From a checkpoint of a small mixture-of-experts model trained on Wikipedia.
Size: 11 layers, vocabulary 14624, 62.9M parameters.
Below are experts of layer 3 (counted from 0) of a mixture-of-experts language model. Rows are named router (the router's row for the expert), gate (a neuron's input weights, with its number), up (a neuron's input weights, with its number) and show model dimensions 0-159. Each number is 500 + 25 x the weight over its row's rms, rounded and kept within 0 to 999. Numbers have three digits each.
Before each expert's rows: a language model's description of what the expert responds to. This comes from a sample of Wikipedia text that the model never trained on.

# expert 3
Description: Adjectives and role nouns before a head noun in biographies, such as general manager, small town, graduate of, senior.
router:515477505508508496513490526495454513517442555474492471484531492522455502467493464471504463445488516498519449449446544504516500514491461519554529506515498454489532481494525520501492496484521495506497498482520484495482486505545500476512524544466488503478458467512574526497510491495493498479523513501489499517500508481502487531546520488470495483491495542525527538478562500517535529471492489483492468462512483476534529515481515508466495515470525506492495441487490513482530485520492481
gate1:468512529539501495492524514505493520447426492481512488526507473519485497476495510473532521510492474460504522440466510524518492533492433515519529501469552498497553476485525492480477500480481493472523501477482504526506451498517505521469491509473519505524514535509551505468529512529511502491512498508438477489502471509500482465541501493500485526499438486470546494524499467523500507490474531485496517496531472514498506479465443524505481552527491468503486480510488462522481520487529469
up1:455458507488477541500514516493501507505518489471501538508481504497535542541497469512527561516481501551529494516516508434477511512481469485535557514511512512522490544506515542546504461512487451516520510495505512523517454528510497509513499483497501474465507485505487511530487514554499465515491495504545528494532558474501473498506545482483483480488511474524477485510518527485522496489530458475510512486457478540468491532487541501508477492544514509536509469529533495475471541480508509
gate2:497528541507466469536495473484491520523482477500461475503492469496513509518493484495509526508539498483473454517472498575463484510488475517489548469478491500533470499558502508486498529513489507523471482519498500525522457473533518494516537530488534504499519506461501483511460497454534525466515532522484539492516518510483489491566479518480499538513510509477503494517491470497505549480506452514485536464492472523491533540485533484434509493493510487501539523450502498498482495561497513
up2:487473527505486502497545482465497525485488512531539500484468454441468478572436486511515480496476521457461464530465485459490481496469517519439514494501482485516529496485514479487473514492489491511503504531514500485498474475516513495476556512522488487423487528465514478476473480489519509489527507504496510526493549506525466506502491484525474473553528517492508478456502513485482519480507475482521479472501529519499488488477477505463484496474472493475507512512506527501468475516483569
gate3:484551502511526489441557510499474485477482495495492501474490491493459493503484451474510461481521518515514452527555512473521496504478529496473520474504481484482552479499510513526485470516467510517510551483499496478458519482535519446507513505477489511493471494501526491480467479528476528528508478510456546479559500523549511521496481478500517478503504518534558494477512483545470492502490454480477526493483504512455553496486472527533518468517523478504465501494488494509500527548494512
up3:488548519510478503521476496529507503497509524475474471511509507484461493519492554486545491522470524503524519450487481481480504539500505531488500497491502523522459497477456508451482505525498501492460473517491513495495498541505480517489490485510497479494474506551476507484523501493459475510477525483525484548484509474445516454514485531473471537488473532502515473508517511472500511504492557530489518481497510518530487462493522521440469527522535454497583446487538520506503484484479544
gate4:545487500491478504511496509498503504528499486480523497475537490549491519541516516454491492529523469476474509507488488509504504468488447556519494500503488461539471496534510513523475508500462515499484519486505502509532505489488507512560527500463463482457522493536470469471485466468508493523508508506510488541494491468514512497462514476567521491516507524482526512491533530489447509466454477447494499505535521535490522515453483497502528480507467520492523469481505463504476522552520426
up4:496493497493521483518505497516497516507526550533493531581546481493515518489527518508511532429510496504472513493492481542516511498509518540503537475494523488527526520515489526464528474493521495481459490464488497518538495511507489509488519523520525527477495514524545518455474450513500463486541447485518478520494484529538487493457512528511538514479519529449548505475499479475474479487541488466483494484461490467459524508505495510480513512478488503476533482504539490499495496467521566
gate5:518506500455500527538545476484496515481475520470528519474504508513513424507486500476538525531533513536526473482510528483484489491509462491496523468458510459492550513530593492531484489487471468497494478449497502498479507477538511461536484513474484506508486487504517487483517504494473499490520544525535515472571487491559475520486489488505469495521499528491528496491491533525525497547526499459489507482480542506483508514524525506508474471537504474467502500513488482531485481513512510
up5:518537467547524451444486501496502450501488502477526510528504482506492502436502522477540577529497485485490487487520531508460481495487488498497496488501533522517436529502485509454481514515512495505488535528511507528490500493502505489446485496524533498548440539527545504512506523578533501493493509485534486499463483487512500447498500531470502502488540517519486525547467525483526496501479523502497482523512491482498503491512502506525510508508534508571526491492500494498495473505482521
gate6:510484492488529521489424519486502563513487528473550535490540515529504523493512506468503481527466516518502476491536536498481500541505498514535511505490490479472512491529479538472451483522500451514506522460490499481520498501519512496495499510548459537535478472516477467518509503519445479504465545478510495506482511460469495495456490503539532525481508503478487481469499480524418515487558487518500524466475505496514484484495521465513529535530471492513521527521504486502494516503522534
up6:506471492466499502505534493465498516517512495519501468440454475476493495516529494518505514494484446502483534456482513522520510514494518488452489484504496494485537535474474533467539475514504497509414512478500493513522510489517511513462477447482491511545509548498532474488500520504510479481502516510486512455468493523472501541503479515492475485462508498547490514447511502539472482514545468527495490536499527454528495520541432511480526500463522530481500491507533515493488514488538525
gate7:492517495488488500491495463519503523507534528518520519553533563496485459502498480500468477491471511502514476546471491486490487499479491504516507502470521491491532473528477544522509455499478512487511511465482495504500475507502481553486553504516525458533529509455525506503445520553499520481522479491492524518501508512541522516560542496460451486500512533485517508528512494500481540511495504526510483454487512515548497458482504498537485524496455499529490433514507530535463527533480509
up7:515482516507489488503540499479499513509508477498513520510503492522488481487491541518513477510479539558499472518540502507507502519513459546451539496465487504438492494532449474537470474491511509503456534522509497519471503494541501513520504521504512495476496466495455523523479532478527523478508465516523545490559496437506479505515503487468486474488491526465487473471477526485474519487524529519508499510529531509527507531502492507587469487453470517502505491511524486512483562524472483
gate8:470534487505506495544509450482470505485446478429495480510509465526485479523439518476483509501505489502516503486504504504535519497443496510508475460482496520513498497471466500547541479460489486526523468498521514484508459529493517504509480457473508477482496481498469513527547489521457510491480488547482489478522448504511484519509504498525492478492466523486527502491528486426499521502519532518509500473487517545520505511516505533461468504486464493477554495497522482486473549507459464
up8:493461519493511465448468518504490472476534501486501496474517511492506539477500521489519534541484524502485518528521527541497507483507531463470515506496495473522475469514510474529529508455499457522527541551494494511478504479474507471476475453470523502487499527467538493461515494506518524545534534472537495450510553546460533449500485490517506518489521504481492506443493501514488474516487490511495492483473536497499481478504499532576517539494491501524540535486501472485506491460524495
gate9:469518486473490475548501487487495544498477504487513503526512461495498527487506495485428500505517508550507469522476509503470519507492452517515520455510508526487508498519560502528527480489520521476488514475496480470472526475503526532502529517541494496493477517465507497508488499565476505489512492541463542531580475560542503533514492500502474458486511529479473459512489498544536479527508462529499503521484507503518533477510472549495488502531520534528489504477457509508489500499529494
up9:457499508501470535463494528478509417513528479491484500483503488506426465494511514496581470516498501480514517543531493511489505462489476476504476560486514499536452497504462514497454504498517477513514521492509499483502493497507481480500459509502512497521493474526462476505517548455480499516479514500501498488493488477489506464490522529515536559503492487510528558508497512484523498458526497507520495517524524491490471515473475498500486490530486473459547563482506489492509529497463546
gate10:486487492476466502471497494463489525556500486491476513489487511479512475475537533477559443487474459516510507459482503475548471480544474516525539511481517535558494515523520517464491488543500476462497519517498496518484496516472532552520524517506516475490459487536459489474511490536524489460471505521493510474505490491485450450495453523495552537506466470506503473438506498491489490458502508478516500492565504514489506474484517502517506480519509482502507504483524485509529496510532503
up10:502490496492495539515534498507499486547568523540476533536485515510503538500531440513445507519511510474449476498528505509492519507464493485476469484517484472505553529464465473489509477506484521529451459470490506508492519497518482526490491493513478460521486544485517497562494490510504558510514498498547483492516467535517510510493532467511463505499474528532549506531504471513512507473527493449494483520482517508538518541533477488562495469507499519505494523513491523505497519487482482
gate11:496497506487519502517508455497506523538470454475517505490489481517499450511476531457512491484531504492506493485455520505517463499510478478517494505497492512468496510496480494524470515518512465508512460521500497460475491487480495525545495495506486503547494505524521503499490495534470502551533510533487491499425413491515536482516513525457486491519444493566498525477507506523562509530497526484493550433508509482540492468490534520518480494520531510516517485512481531501479480506521541
up11:523535511520498476471505588455507489478518489528502506473506535507511473449529510490496493534469479541495506510522498529491522503505551520521481471485496498505496497520499497489482497522481526512474487520503507525533484505521482531487500511530516499476500491472482479483507540490475510457461477489487455531524532534513504545515504518568531489518519463415468487527515495499457472453474504504495480542528501526467520519495441460479505540513480488480489517498544500481519484493500493
gate12:481469481475515520455527506462520546518482496478501484490518511495513531532466489519503474514486501502529509497523506517476461521480513521531503507489495493490515477514538532491468496498476522460527539554506485452461475479493505466551499511470479506498530491453520461488499520534466467486466488550508504477489513519492495466525537525492449532494455496475516492514510498515450494514480454450515514468489520476510527468499495478446500448483484482449507520498450509510524501484537539
up12:490481503503467482503468519543513490448504480507489485507488514516486477510547482489491502521528520470482460497510460451532526519510510460477497467498497486512488499491488475516542517478528475550490490456489503511564567541505491503470488503513517520511465467515467553508486489468525533521491515464525505487476467454508507500441453474516549502471495490508536505513472473537513490507480504530463534509514505496483519514456514484518507485498525511524476470537493506481486458516500437
gate13:487521508496495468500531525502487508552518525461514522486504481483530510449494510518502533491411535535519473500485493431516485494477522540520464501510526527527502457483488504475494499500496517514500455475503508478492507513493538516511529503531523482494522529480520511482517457476477522489495480511484464537494485477537487532502485502493533489513491494488460512501497481465494514473474472504504482470481470511469484533532510435461500491480466488529597491490494496474530539518483473
up13:532529510507479511492477510520513477454470490545479461460482507504516496523511534481501491538556474474487496595504488524488506521513508500485495508502486492429500515494458506485504510497503449517468533481485484509518474521499477474484483494489532539516498504501524502511519557515483464522527507451509549464513488556479527523497511499478457534518516498476505477464502500513452495517525511517481529496493497500482526490467476533552512485543496487459474507541530511492504477526505536
gate14:492545477466541484486527501475518475514496506465475527476469474497489458502530475503497504480503546474486458486545511502498499481529471506484468508503508492489536486504447463487470519512494493497545489459497505504524459487488506429444526507502496464534543469527491505473535459447515533545508507476507473541471520528537479509493518533522469494494498496519482534519538518507484502460480518518487464466527501490507486490495486533504503511498474507493470454490527512499534486528452454
up14:508507517511505516518507524523505462516500476501540472495543510491529524549499508522460507495480503531484515541464494516523494500516520511487502478495493530477580530508503504465514512509502513534476519531508486504510574460506512526513477507485524500460475476515535493522434479484525501476473504493494536489521520492465528460493475442527487495516504511467505476493505459453532482503496462518493516566458477521514541466480487503525453471510502497517481548510519466505500546507491475
gate15:484542527516477516492506450473504463525496509437510485511526451514524511491509490505534474469477566491523502498502491536542517468483492478497485497507521494508456490492471529538512501531509496502489456481505500552498493509547505524529510520493502509522534500529558481474482513472465528505501498506469531513484504509470484519506494498463504462475472506524496526537532575475489546519467481479503517534510489496491485531558527506528478512462478486507508470451548526522490486501531490
up15:527518522480473506499521498443489435497523525468507468482488445532485506488504480471505462476516522468526518487490516499519504466516486488504502524491515505542464481510527538511516481515518513483537482470486510536484469498523527491508534525467491522524501511518533504474492522476445482500498496470469498502446510495532513510520457474436499463483468504527462509525456541459521541528503493481539495515510494471481468542523493540499503519449487496505527486466566524507485495508498508
gate16:506475543508534524510514504511499506526441510496476506462477451479457529530464479486472481504496512514514457510513517518437507437478500480474496548486512518535533450527495452459499499459511473531461499502517514486494536510496518454474504495508506513484466469497529498477514461464490531492493489525450475494466449531473499490517478477509514505490459513484505504480494496522525477486472476508511497481485529515526527504496514471473485495504521469463440542465502515512494465518463498
up16:530494515517519569513505480541508522494480552485473452469494523502526499509506509488519539515523537484499420492501506532443508491483513455506492519490511484520512492508512492508481482424497472498480512439509518500477547536505516510483499504462534533435494505519511499493501522472455454494496494501488505501462485511516515493476515529540452525489467507494471503500487484470507491463474507487485520477478516511531531521478489520513504491537531489501535475474480471480507448524470489
gate17:493511477537490540484488538501478500495489493529495503490503490522491537496523488491455499501498508491462530483428458468517503490512497501520491519503485528507488524497496518460523476473482502494467463480507502452539500525490506483530510539505500486534495493495539469498477473461537478499513497476495537524468541551457514562545535539525506448509499489530520483498518515513514506502538508533498459531483524501509562510478443523510475541506525518485470466535459526473519531522502498
up17:512504480583478508477502489475473505508458495494507525551520502495510541453479507481479519516507516499481543536462498488502510483521474504522491479496500517518512515526521485470503505451491506491486486517498494467520576528498506491506501509483521471496493514521490497529525461503520516474498471494508503514450541515475510497534519503502488469499492470506515478485515526500518564511542501534497489547547551497541544505502456513446472488488582511520468510461473503506537529515496497
gate18:461450492472476501494514525485488504464488511488513470534496481536499462442534514483502494539467511489509499468457496507475514486462472505488513459507512482489491487505470470482456508492530542512483474500505507499518514483512474512506507546488487464509435502523511495453499527504513513481509484519548508477491424478493466490486481502518528473486510478467552512467492539518466531478550449479494473483553517489503466475492496484477463510486494511520531481460516503512533505518530551
up18:462522490473503507484504526481491497477494544494479520549520472503463507443512464530459532494530496511490474480502509479487550475481529499459505511515520459475486491492502488524457549487495497505472516507515507470517500540512499495511457493437476491492455511486535468516482481450489501516495490502513471471495493451564478455501512538458469509506522521544519519495499453461477514535521511492498494537537490474468477492479521502460498480492453490515494540506512461496501512463463497
gate19:546488520500522529480497461449504532539480492546537511501498506492479464481489471525551480492478488525464478443500506508553491447511431516486504508501515500530489471532544506522488462492468462513520489494501502493488464466565524484532489482507489468465520484507557504493455514497515506486536532492530491477483492494568491514482504518523498473531495510499524484452513510523475490509481519530522488501497495494502482526498475486475491491536530492491477469499474456507453498519477479
up19:524475505539519507503477514473506506478478530520450465475503442479438475479495506485515448533483479487491457470476470527471479500506515509512476503503498536515544531516496441495492453494510525458511507456512513504497473468548509446454524485521513534502529490443467490523463512529525503496502497471484484505515532512500496530516510493541523508530506496482548484492505521491531493489506469485520496488509510523552490510481463522430479474467527531498503482483484513507484533479488505
gate20:473485529490470509434509480490488515541487517489484493456488491536472500532481500482503487445465540549543452459479515483506460477509456484523461524466524487492493472511510548495498487479513519501497496510510517491505482511530552507481503496494478489500472478531516481509516519474542511494486492506513484520493484529491460513535499477521515535496457503488551488464545481491518515496455514520513502478501431469525534525501504449517519521485539440543517507503503507505525497547490506
up20:506532467505515460555480529462497494458516457502475524508495530486497477442529505493510504556527468476477544519507503513464501518469526499477485513514511538491499530477514450483474450554492462493450484483496502521501465498478474480510506497526523505478539533500500448489470492507470498522517492521459484507496503480486529521458492501468491483528541483497493526536457517532485505504492478477477492507498544528471485492502473547532509492485456529459512523505476530494490538468536500
gate21:508480505515516447442496487485504527490471497532464508507560517479515537515497513483514470516485477534496483525498510451499492513453540504494485496529511537535444503463454477491437522542475544475491494478515514487501494523519512458502528457471482473449517482479538498500501505530502517502470508493469514547504524483455501512496502525482511463502471474515508472477501496493499540472556482458522489524490495482469523530517473482515542508499534463492486509525485477491503472525538517
up21:481483520497506525512508483521522461467501488537536458469507511496488471474543461508508536488507516493490493519491484477488473470493494482493543504486538462481514502558586487519502521503528513508504500516513489467488545489475480469502498505526464533510502515490473520473520525486513483487561462476502502538447493440514484466495488472470479492509498534524522514484514505509469498510457553500493516526484450521512477475498505520551470513518531518536504491460476513525477550528493474
gate22:509464454550492512555537527512485533527525515495479474541504494489508464495509506547515524522494511480535491519513492520505477499528486454484498452484499438529496476513536500488506523473498498535524512517495492521493504500513485490458531517488459528547534494497512506495514538493512505450519501534501480470477497544528460489510505490466515487492482507515507498502533457531476484478511525504517499471508464547490582461506500464513462515488507501515514502480480500519549430472481481
up22:514469447511504506484578533522511492518504558514453481497509492520496468471464515528494522505497465447565445493533489474482482502506504452489514534514468468511510469458511494484546524478511484498520497483498492531490511523531473485479509502495464509517501513508449493511518506518539506459487453459500536446500498473526488483496557476457500539480479510518472485496468499501499490479495532542474474502494511505463543513474481531476503481507469512492522469513519503512492494488492501
gate23:496546521462504485514482506479490530505471483517503496521529500516505454533517525475504512458468497542518481453511520502505495519497514510508464503486505545505526501517521568483480495482488484501515486418505506463510528469517504499494520534545524490470509465526529506539511472519464490504443496506519508474554468471522476483527492485494499476512502549515516497545509507488530499485538459473521511485477479521506515479508526492458523504547460486521493515496446486516510563480506545
up23:509485506503518508546489476505468506518526517531457513481491488499525434495446482499458500512506532509495497482507500544500503474494502503512531469490512488500482487506478517481516510499476486502482468474518512544525465534496500513509492520529507525545537547505492506501495506491537484465479454517463521484477481586520515503506509499470491500504514505510499498481525468459484506490475542533490463466526509543497515513483481561517479490505485549527517485486549482501520536599482493
gate24:463489527520502520528523474469474467528488492485517479516452510525485510535472521519503516441505503522539515484422481520530507484463511524497468450504514513527505524515461514498510483484500474509534491476500508529490527549527484541542478465503502462492495523469504515475493508489467505460455490516480476542529504519508483503482524494459516474518481521562488487527510488489499507490527521486511539552490495503567531472514511530480493482457494485510528513501473446517468495497469504
up24:488512524497512492489516473503474525502466499485488511513463538479477492523503539524531479494506539580499519496457498569509482454477493512480489511490501519488506509522529485452483462478518473480527492498533512507471525546510488538476474506518506486470505490483523487542488505525481468506443515517474488524558486497473480492514515472490502484525520502518480498483515538486466565529469490498524518472469479484556480479516474507505525473475511512522559522488468511529476479477502556
gate25:483526517518531489506509507474496445471495526499443502465506477509506478473498526486496495493522479519543517453460477477482524508560473477529493534502498509475535540518490511495507463499484454508491528492509481484522489463527481486465519468520559502514522519502507480498495521506502458516548444503492496451531497506430483503548495487435497534506495533476518496496486508465485490488498515532488509508535510560528519487494525511477490518526500518519457500516511534495505528470552515
up25:542463452470475472502505549508490527538513497461503526483499522519511533540493491530530496485509518493480526532554486519529498488488516530498494475501502506508505463499533496549471535481492489496488466486508516499516513500455526488522480532484484514519485471460499508491480465524485510498494514507470532532471467520547498490452528511533546441546490487526483505540503505524562490512490466477499447497478504480501515463482485517511507473454447476487521500474470487493497468538478457
gate26:529516493522495523465517521510507494532506471477502474477516450490485500500505502477499489535479483459487485529547487479509496544491481501501515527500497506453549497511518538478479474517470462509458513529492476496523522500513467431497511519497528488492497473477450517478523553488519529481553504518473544506438512515480533456462544510490502483517499498473505507526513498542509509496500538499516466519490503484507476532490481476505514515576446512501474487486508509493482491525482426
up26:478523539489510505502478483497515470455495515546469532519475561474495496479558461515485514501519516468449512499504488501482483519504511512456492518498494496517451508474494466511508500510480528514490500496529509509461540482513514577500494509495536506550521519537525492468452434507478501498481504481521430490527529505518503493512540479543491541488514489460483501498486481520472497517478473516494513492513478515473515526504474513517481486493567495484524462493442522503499492494528535
gate27:492484489490455495516495545506477471509530525512498524544505504500523499499529463497483469531491490506492479484498492516501504484489477487544514488532482499532494532495497475499501537510461438505502472499512507509502531494551497528494520488513532537503474495496522484512510516577478483485520505519467496505526481517496488454504492487454491479509513512545503496567503524503529531528526505493514476525479484532517532452514527494530489519517512511577512409496539501502538485441514538
up27:496530501524513557473455510516499491454470467485491475542488498507496511510482537506487496464510512533469479507513500497477503510514473514504465534493533511484520524505529494514573470487503499499500469505521515478564541509508479525482486511507503446518507464511489510499529494514476503498477495497532481486463507463494500532479473492548476528470478502471477436485498484488487461475481481548487520547538511490561457553502480486506514519480497518438509541536519491481481492527489518
gate28:457465469491519517481493515486468480481502466501513531511514486491460450476463428517504489510478536485498472511448545482456502481473453483510511506473519473504514509458541526465496538505504517496515502461515503536540489523529494451463503474519465493508479495490471490506509495488498483490501486520486458522490482508505497511531497512496540490500461477495473497494534498547483491485467541492489494495506492475507524486520479509540461497529482503490451467500521546513493489471569573
up28:512571522499477484495503516481504537496502524503478473484507520514557527487504560458408535514516465521506498510499515489529507499490507504500489523493489507492520501532494522522480499465509444499524487501515488514523495537476530532532506518476542496491495493495495502494506465503501526505533492504516531492510528538518478478460485462474450553503537499509525466491498498496535494501521486499503506512490498504492459538511510480477528552494542472452550516526477428486465466473490501
gate29:512564538496500493494479508492472572487470501479455513515504502495523485456500538471541525526520534523541487504472553514503487548496477500508474472496522497521522509478530550493533502522519484504482473446501500492511523456527506528485501490537530480531510502547490513522507484481490529504493511493503476481508532497538504547475511457525521486525472507475476523515503500477536524485552468499489502518463512471510464533506471501546484542498504477556537500516501543534487521490501499
up29:556508496492497500481489457506486533486498490479489445477501441519492509451474481506554572506470513509497489472489529468490487521510495499476506505488481495537509490478562541532518520505496455524504489513488508516494475438537475524530516523503544475516500516543506474521525463492501538467513508489480435510488473443555513535510496465485515526509501493502495501493495497468533504514561508494494483494505487486470506507465462518532506499508463503512491509508539513524492533519520477
gate30:504493494490509470519521458494494516509491495507482494451498527515471546536544478487520504481542458507500513519480531486522494503443490497460499499500514565535478507523512524484485509502519541500582511531492505487497506458528494485468474529522485478517499507489494478530534482536470476496473512512491507526481473547497512486542507468487549517506517552482526537498521491487475517504469494531509461490509479476513455524502519489525538552501535502546532475470474477502502455488546494
up30:499460517465489520491494523486496519510512471483540455493498500549537510481433567529468506525504491506516510493511497465517495473523507515538465492505523504514509524514497510530461489505516494535477488455498511515511555482523483511536513506461508493460469497485467490459483556508455504499477469485465513525476484468516523520518512484491495487496547478520526534493489496483481523462521476474501455494511521518449524485504502564493491526524495502512553535531504513494454495473490446
gate31:479488513497512454489469462498504427496491492452488509494509544520482506525469512498493469541521530528530470442477554474499505521485486507509459507483521519471455501500507522486482510490485491499504482499503506494502521491515498495449513536521475519526515504476512523522500531497492481516464542454461498518542497452480508488489523485496469448509505535524503462484485526467490507527517513490525510481470479473522490522540502522487521495472505483412531535485441488520508457531510512
up31:515509514475484510520493494499527499517505505454440497493495581522466501506465524482539486508537534482509450472506538533467497507435501507512465493483509498492447534489460502484487512487561499461489501485496502516516510499513533497465495503501505565474506494444498548489506545507485499520536553487498499498522506482495488488526526485497505482460494496544520500506526510486513521530496517446514444479481537492520484541486482477503543490480487479467502492477491480503540478499518477
gate32:546578511529479492497469518538494548512498510506468524469476560468500469466486519485516476554513482506479522489480531458472503548486510534500519509506509485469563490521513509478483499485509520492531487463503509509509473502503507501489513499498479551478524491437532523478487514453524506503526536463489498474502505477530493463499522544509487514491498473465484533517517554531528493517522512490519522536536505508495519508510490518452528475531449507507497436506501515497513508509512492
up32:490495527452525508525496503485500450500532500485516529490515438521505513538500501466462515521496511488521515527532485597478461459505516497505472532481488521515431481520474526491531505494508480486448526508507509488498446495483496507529478514492509496509494531528492518557513507494517518477513507542526533518525487502468497518475509518478515478511497520499512511482486472492511566528451490475515514477517491519518490502486482472501466522504547481523507534486495545509471439507465534
gate33:538477504511523483507519513485485517489463478493490476495491522481505456463532486483570506483491489531512480476493541553480494508507513519527496539481519456520536550501484517537523542506491485458547460487501510441524529496482483539498541493481529464523506484491485507486480464514515479526511506491513461502498485450510460426481501497488501525488490505512521495564492512516537510450491518476520478490552479518505513479505460476516507521498534468505500498492511461510529538526504511
up33:515522544535489512491522499488504542471491487508505495483492489486525540505504443531524518461526496537537528499467511520481507487515487491519492499502528463472474514526540503537523489507531487513468470499502501488535528528505493505550547497488486489520514514540528510523492477476508484501516495518467486488494502568528466452465492461456495488516501521530491525533494509506557573514520534470491499533491484504518536526496543451491466522526500512498500483527475510504555522472499445
gate34:494475523497493523562447511485531512494501464477493508494526495481464488488448496510512502511478500502500552488517519539478489514529521484521553547514515482470504465489524540464516509533502491510476501530497504475472517536495498497474526521546519548475490464471471527521529515532479477526478487523525475463559507499562469483479560506499483505488498491509484491492519560498467536484509502464483508492488457508531546503509507526488505531505470450504508484476501476524524511533498471
up34:507529522493545500478505554505478489544501494527502527506569474492516506539532507523521498496488503505542494491491487492529531482474502510500527484497496538503465550512488490564506506473471459508465509489512491506463505500489486500543542506467489502542528509487489472505507543478501497508509520523548498535508464504457519492492486532507507525494477512522484518479478450453545484518513485499495453505494508488443519507493528502500471434511525575511483519478490517495534506474458465
gate35:530521485535504496468501507477511479448482499488528533494499529521465519464510488494451459469496510456485467508518456509550500473486520500493497439505515534551464540489514501496496462498440494497502491519498503499508499570485506512565473544503477490476475460502503517511480494463498483477501476502459511510470491481513512480520469504458466525541505510521536494522499498471513495480505511486498485504479500513562486485462513529492471502497480474537463523484516476514497507541561471
up35:496483504462464520521505489546502532475520515501493473504499535520510530462509546478513528521492493540544521546516516540529507562494466515480497526498512486541510444457493507502511467509510519524465495480493506490480518519497507487494487492508494492497508479515512503494500485493512520500469492496483462485489507559465508461505480560458489486469472521500519507476495483542535525522509466507494503478473485492473489475533478499514458499519523545509460468565486511497461424441510509
gate36:547490498481501516551498490468484469479524507524517501518526499502465488498482533504480488493473495478528511446476503520468479480503470473499511522488529491518531505531460535462519505486470515460463499483537516492511508451515538494515532520522487507525439470494496531485472534496548477542488507486505498504470496481497479535489496532506545493505457482548491491511512521516474550486496507479508503501486454499484507500503497497441447511458516461547480473486433447528512501490467496
up36:497518496505491514469498535468500541518501460459500484427499530523494537533488474508476515479526501484475483560551504500534513485528534526492482504520488486476441517518569471509475491521519520450503524502490508479475493512476483491508475499492506500512557457540508522520511517528498507450471475522461528483508495525524504471477448500529536504515514508476498497512490465503519454502458492473501500544513522506499482496492480490530518510508470503499498500513573531489481519529535469
gate37:537486501532519515488463481493502530491458539492536503520490528502463505563505492452506510480502495520487498531468528466496500477476477498456482492492522470547516490505496479513507492456503547486462530519507513496569534464489488438530533508529517457511506508515536473503503485507529500495494510489511544482492444549528500488508527493549477535496513492476512493465506460543499462470556490499496482499476474518474461504524519500499519498471472548492496515507514492491487519497519551
up37:477513508476475462540523524513503467518474488554503498517521452486504513537514530486510526527518478506525498554514530528477501508486526495532505490518505530479492514503531489513481538504504484505542474523499491497466526496507498513441458463480451482474514544490484530510492492496507474531517508507504488517501513465479513453530495460508505437480515530471506544468484498468498504542506496515484566508489519490499459488512511496510508485552519484488559518524438500501499444450472501
gate38:520531518503507492496452531486489493508484563505520493504490536474524522483560475497546503495483526500498493520433540521458503534527515502500502519474524491508498500531525532545494525520508515482479514494516506516537505524517513538489521537519537486486447525507499497494476496463492497531527516498512540466492493536480492515509520520510464504556505495489512510475498487531519435490530498495509494544530562466456502492528510531530517510497521477490513424510470510508488527545485470
up38:509497477510499491509506521525523493507512502515525442464540460489489455477507521535502476495485510482475511452485553490512481501518517518509472479495481524480515516514480478528478471509440527518486500490506492508478495517528504518512482484547464496465467537482534522428484496548470536515512470508537468557461484503505517514506465494470538480517525510502515498489486503468501494521502529534509514513484497479542517486465495552576506511523507477527474475489501500498472551542501542
gate39:515519535509542458444538468482512488504510513503466496446487507508507534475510512452518511502490501486460491483475467522528484497494474523557471498546483525502486511478556519516509522510510505475487495483499507496492537483516543514482563490487504499513474513496526565488497494456506464509547507504459527517487521476534484469560475463507514513528498470524525522468517539545495523523534491475508490477480539496486476503523499457517535510482494495551501479515502464483512476487495533
up39:485442475432448511518496485509518516496497481484518465491508533464532481476477526552493497524527526541448468449528516499497516488473530519500560488468493486479513497480508523537499494482486516515510506516493500489486507499519500537516472502553492485515523515467528463497505511542511532524504501514554462475548467518488517493479508511505443488483503522499494528558478499517547496486521520494522469512491539500486487519480501518522482439554527524493514485498468494516515519475520497
gate40:512478489520471500472506467469499495497515496449519465505464501498455482505537517509532497493480495474516535538493512493461491511510522501518494519499483510505478508548493534464518485487498537503512505525501500515521476476519483488487504502510513501483499456475457464484568544534469541550477484447479524497510524511458498504521500502504473512516478486499542471512512506511557490472476512508473546495500568537518502526420506520482487477495500498515492519499507519502519523529455578
up40:538496498521505488471520499486497470488456514501542520507476478480473509522498460503505480460493522449498524489510508501488469545493515519516511470483465494498489506533470518457507473478484491521503560518495509552483476496517452527474469504509519509481528463479457486492531550565501496534462512466483494478500520459483502554524479496459486552529493498491495467523481521510527493478499544483474542493514539529490535518454488536503507449492488488490496490514527504517507485498458545
gate41:486503473467498539497479543516500455523523482508525481492546481511505485477516485461460497491499482491511489488523527505489494495520478472505509479511478455530494483475515501491495504468473485485445544499468527460535505478516536466495495517506459498471472480516535529513464492429496494532461509511469501504480530533524507508464557513503483502502501466500517533513486542494490565539506531547508532512475530490452558524474488526524484501471504496525485484477495480529533494477493449
up41:537481491479497497488494474480513450520474513523493541565573522527510487464513456452506509474486490527562498527496523466483487483499504504497506515535504504484475473522518524469482507503504496473529525527490497482550481473541503450486515489509487514500509515531522515491447481514523526514494521505509473474482492473549456500496544513461443518509492487514512473506520548523503511522519518500514539512490554527548547520497498538535546522484528505490510495482476477514515512502500485
gate42:502524478534496521514485526516517490486502498504508529518502478500470457534436506478514476474478467489468509413445517485465489485527488492495503494502516475512554500510502485494487476459471526507505471498519500477513438477499518503490480545508489530490523466510496529494476488449527509493482488489507505492543462453537485533449444530523496501499501488484486538523538473446491510458516497500499500548498481531513495536496473518482523485503427500485516505519498503514499530526482484
up42:507477482485522485512468522513510455522480529497477558511491437480518434484540468485505500545481505476525491499514465477509466532546517501470506531503513543502484510485503507522520476503511503478501508494485507533525522546492497514484451466509523488506486532483482517470484507529478563503465502514522497488459550474473478462532516487558504485489545496500471528503502507514471461527484481479496511502525476458524439506522461466489515519502503530478555509485467491507487484475508492
gate43:484499497495537489532439558468505498463490486555515502513534430476532500468510514487511464490480527481486467511484488494525498453520480495495468494503492516481468478457527483497456480506513425466465419506506500494480544487498506494524534535491479502537512518540523482506508460508530495510519501506484513539492478510505537489508441482478481507494520506512497492507502492480521514468554506470494454509480496473491506456465521499485474471500518481497518450506513506501467484505494507
up43:543531507523481503499502495488515506488507491486537455492489492486471476463495462562517486479452538491511487512496481481482500512478526492517502495460495485484506527506502512496510469486484473539527521491488500518494434515504494515456498455514491502551516551457518439505529540473445495505485453509472522467503545505511469493501530516504512497531464488467517504504488480504544535553463528504497527528505524512484505543495487488476520492513508528487459524481515494497492575523521459